config.toml
router_z_loss = 0.001
qk_norm = false
schedule = "wsd"
Below are experts of layer 4 (counted from 0) of a mixture-of-experts language model. Rows are named up (a neuron's input weights, with its number) and show model dimensions 0-127. Each number is 500 + 50 x the weight over its row's rms, rounded and kept within 0 to 999. Numbers have three digits each.
Before each expert's rows: a language model's description of what the expert responds to. This comes from a sample of Wikipedia text that the model never trained on.

# expert 23
Foreign-name initial letters. First capital of foreign or unusual names, such as Islamic, Israel, Yusuf, Hermanas, plus pieces of Chinese and Japanese characters.
up0:497369440458601411436528521515648421550505437454484447460509576477496532516418475489595497478528507452556428540452436496537487589490451484541558448487508517515487526442432449439539498444572486554489528438510529526426481473514537520611483548540460555539467540520497422450495347568550536511456499574501430515528569411497461509557504476535453486471518533533579445512528545438515514481554

# expert 54
Numbers in data. Standalone numbers and spaces before numbers in tables, coordinates and dates, such as 18, 17, 43, plus L for losses.
up0:548466423507516501410454466556525508592486434414464545438477475524450574423474510469525475532529446459441573514549543469468472540491541433442532528438399463463430526433432530552460486467461542516465475492505510624470451466496553555522441474517466555590518489577589450528448493460461395471402468472568437458542451495440510404549561529435521489493549513491508543456451587491566633455487

# expert 53
Content word stems. Nouns, adjectives and verb stems right after the, a or of, often completed by a suffix: Official, ending, restructuring, protesters, held, death.
up0:494519442501592542544472406451477505650448453408553515436558544586472465535519443582660527489553518468574425551510503485529420465542530486462588486435402490506548551486591492526567509485555529531549522475555533599498490502558469619477520577418468548502505497496500435472609501567510486450509475531469516480520434463506564501462516559543489476562463576491447533500461464525488501495542

# expert 30
Vowel-led inner syllables. Mid-word vowel pieces such as o, le, us, aly inside longer words or names, such as par-o-chial, enth-us-iast, Ar-ro-yo.
up0:462514531423536456508476474490456569496395528455471508473529488434483540564413527532479456498528471475527440510392509560512468546560618549413583453429483451502589488563558544523538540530505436497555485519515573479572531450528469535478463462594511495419464485478498489406516592523484509532497494572462412528540566417450469551445583486601526621502491463488509570573490482497550624456448

# expert 11
Mid-name pieces, months. Inner pieces of personal and place names, like Woo, Maryland, Mušović, plus month names in dates and "of" in institution names.
up0:455437479565447514399443512424502567564441535443515488477510553476526488544405464481502439513562620566513492473545449469439548500421425488596477525490421492462596511479541495460425420467488477676471440410498496487448530508509487443496589446420511497470568510486460518493536526597516571581457520466568554434463568502506508550493569530477491585483448496509529567519509480541545525579530

# expert 62
D and word-initial pieces. Word-initial pieces, often D or d, starting verbs and names, such as ass(ociate), ent(ered), D(arius), won, qu.
up7:528513471515474572507493550586508478537508548512540490488472476454521485451383430504537438558526518539609543543577543544465520503509475423450509420458541566563514496490568512497495516574518516421442475513517477503440576431416561558497537378583460503529596531445569557566471516485632589486550485494473479522461466415564488490627396493531541609475553548493472499519556516532485457455467

# expert 41
Capitals inside codes. Single capital letters inside acronyms, codes or compound names like NATO, ISBN, BioGPS, Saint-Germain, plus Thai characters and two-digit years.
up7:551462543461500469560559510449553445644504483554491557427509423442409535508495518582534467525443506531479505507510501525527576569497497555561469465544556495519343560533452436504492525412585385532541550438522572546435477534521392434470522503569494512555476548498518459513489560604521489515548503557554554593533485492443459483508459482473476459468491546587390542426501515519444555479483

# expert 45
Spaces before years. Bare space tokens before numbers, especially years 19xx/20xx, plus capitalized adjective openers like National, Art, London, Indian, De.
up0:494553607595517558414476455561447406422493534354506478494584506486441521474487479487495381417504498564516563549430390527558479512484477444579524436466515497542560487542502476538444535449509573555497536548514555500495561493543466487422569443436474487517552507486442478517592519510527564495549437476528499527445499487591466453546488528541471588581477643524426478507500437487494539496536

# expert 0
Mid-word syllable pieces. Word-internal fragments after an initial consonant, mostly in names and foreign words, such as Am-ong, Aleks-and-r, Bhans-al-i.
up0:422478501559461558429552498486528544492550510522577448517516527549577498513581558434438482515443502534467426517571540517533466554570526458413411583494522480441512514418594554501410463429557481463421525579483537514466488493451599481439520483472452503432478355451474540561473372470552458457468588454524541458492502501476491531468455496488463463511520526494360495487469481379539513544485

# expert 22
Copulas and articles. Sentence-level function words in prose such as was, is, were, a, plus commas and verb-start pieces like comp, all.
up0:564424474559544530619474541582575456443416443491468527539550463375433467521453509416503542492439456482496536501434513530489459497516455515511519554544447533496431647505471570450506534525542533527434493486555518512450589495499456515497545425543499482495551551406467465551498519463464472631456442503504403520477462506492454473513516591514523460461477554512385530566430500607574507563464

# expert 29
Table row starts. Pipes, spaces, dashes and row numbers at the start of table or list lines, plus wiki heading equals signs like === and ====.
up0:535458492449504513475548510462506476496416450472539464536480483460516458577672391536566418492559462568499563564485480496456465519567476521446470512524526470577499531448499533413510488453490526562479476492557559575512517511477495490500522476566394600491493429507474526572464435378471525499414506541470475467503441386539558566451433451428442505476431545397496451579588511513548433502506

# expert 6
Word-opening stems after articles. First pieces of words split by tokenizing, after the, a or his, such as rep-utation, F-ree, New York, February 19.
up0:535495513444498510426478420440485397520508408505487577526500533560477603485419437486521576530476439475458544440549492522554529472514496481530503422534506464503509454454566525524550482520537563521492491427568476448485563473520403529565465460547341487634480449576559556556528459470523471503481455462446557535502400441558480516490479395410462523559417533496405544587489524528490452501531

# expert 59
Articles and conjunctions. The, and, 's and prepositions mid-sentence after of, in, to or into, as in into the Night, In the Army, owned and blessed.
up0:470483488442456527619469529447575465500486556597556429417508574581576541565495523450479583461487442523510539473451506435559526560461551462501498469557546475458420531445501563517474488495501388550530472472496524480496523527600459604462510455477502643407460574502568497396526501602474534477521473508535496493520420463477489453436584556474463394492524525447445428484498511484438478458463

# expert 9
List and table starts. Line-start list dashes, table pipes, century digits 19/20 in years, and paragraph-ending periods before a blank line or heading.
up0:442491516550519566539534522466446440566488470530511495502453497510439499519535511456529511387510522600505407519462475538510542548540461543485472463445558499519406552524471535447441514496529501525526526507532503600433477503599387523515627487616500497553458551602513473480543515421412444372524471427492532486495393525580495475512362537499461531469525430528460589539453472530435471517543

# expert 63
Capital letter word starts. Single capitals or first syllables starting a word after the or a heading, like R, D, Rec, res, man, St.
up7:504422511523552616569527489537503445574507537424529485512544446486485504434519537468541503465447493465520570602487526508511466586564523498489497484483525413494508451582571491449563571444543429528570450575512540617524552558443403623572414462520502431536437505464528510425504512595389494537487469505565418572471502561541518425503458567562491481476459512489420484509504522485563486467573

# expert 13
Brackets and separators. Opening parentheses, slashes, en dashes, colons and pipes in data lists and tables, e.g. "180 lb (82 kg)", "2009–2014: club / 42".
up0:434492426560573524461536536544419516460557580525569532424536505497461532464505478498535412411481484550528521460471414494446481519442472589475563471531487542551459446566559567490406472501617495532453503386509450515540559484502490596459590464536516586569499494594540493455547564500537478526514584494565424431502587497471451457494491503556546534469625512587474501463430512501522424528467

# expert 57
Short word starts, possessives. Opening pieces like go, ev, sim, per, Thom, possessives its/his/their, and blank space cells in vote or election tables.
up7:547420423521538568539504514495482476561522387501410501395484473492457532549520530512503422475440413501466605529439435500408448518541576488526513564439516549534508508579466511517544487496600451576511415528597473524460470448450605527468454437567461466608484493497498451473481426557502489533590470505545429502462546486397493448489521455592504568514571433474465512434528543536492419496484

# expert 15
Articles and layout tokens. Mostly " the" mid-sentence, plus list dashes, table pipes and = heading markers; also "around" after Postcode lines, as in Suburbs around.
up0:516485405561446587537529568470441387575482506497506491523455502509540523396493524470525486482477440525555569500519487463446588520474560482584489530562570467499484490439522449489510478504596507446449461535480509643512418512440512595514532446562547531501448535469522596490601503445530428434566418570464439515498443461450443553554588545490525506484453610495500534486487388535498435455490

# expert 37
Table and list delimiters. Pipe cell separators, leading list hyphens and spaces in wiki tables and infobox lists, e.g. "| Name | Party |", "- Born:".
up0:460527507475537549399466451403523537540418470438515546426402539488450460448556541468493540554481507498497583404503504434430509605517517473470550403430438491490457529505554499529466528432567452502515560500569465521472526473557537498428559519527400516514585496392522495553495598426518416551573468495520474594537570524488459430587540412514477423458506518487470496466493512460563465451585

# expert 19
Dates and "the". "the" after sentence-opening "In", plus digits, years and month names starting date or rank cells in tables and infobox lines.
up0:580536526424530454487543454586359533524500510486529484464450413428503437560513454445475413476488581517483535565546445522542491475517567498489597492493479513484556537496560433490519414504544483515575644492455560598449403528560547602510474532476456507490545537475583483448504513456573525463462523505445578513517518493395488528492479490557438619474548543518564437495497497448482560441559

# expert 48
Award and place names. Capitalized words in awards and place tables, such as Best, Indian, California, and years or ranks opening table rows.
up0:502409388570540493494439528561466470549471510561519536498483521444447580521445444463434420567632528569454536526466478528500484545493469533562509497510529466540496527464522517490398506461531521534447467509553509409480607598375479567478624412561521496462454561430488547476539506462549448505571618551483493522447530527382508493492537501529514547462480481563571478527496410504502491463551

# expert 32
Table cell spaces. Blank spaces and leading numbers in pipe-delimited table cells, such as election result and football statistics rows.
up7:497438469409526510504525482461576380518449451460474549412477540557527414477470489556473540468513488435538547531497451469470452546485508506460412514480519539472489497448485446510461514464532491594477510608479405507499575560426531486530444459474422476654492476613423435521584530510486531432477540538479517467422495506525501399461440430490460477562435423582461532544512533566471623513524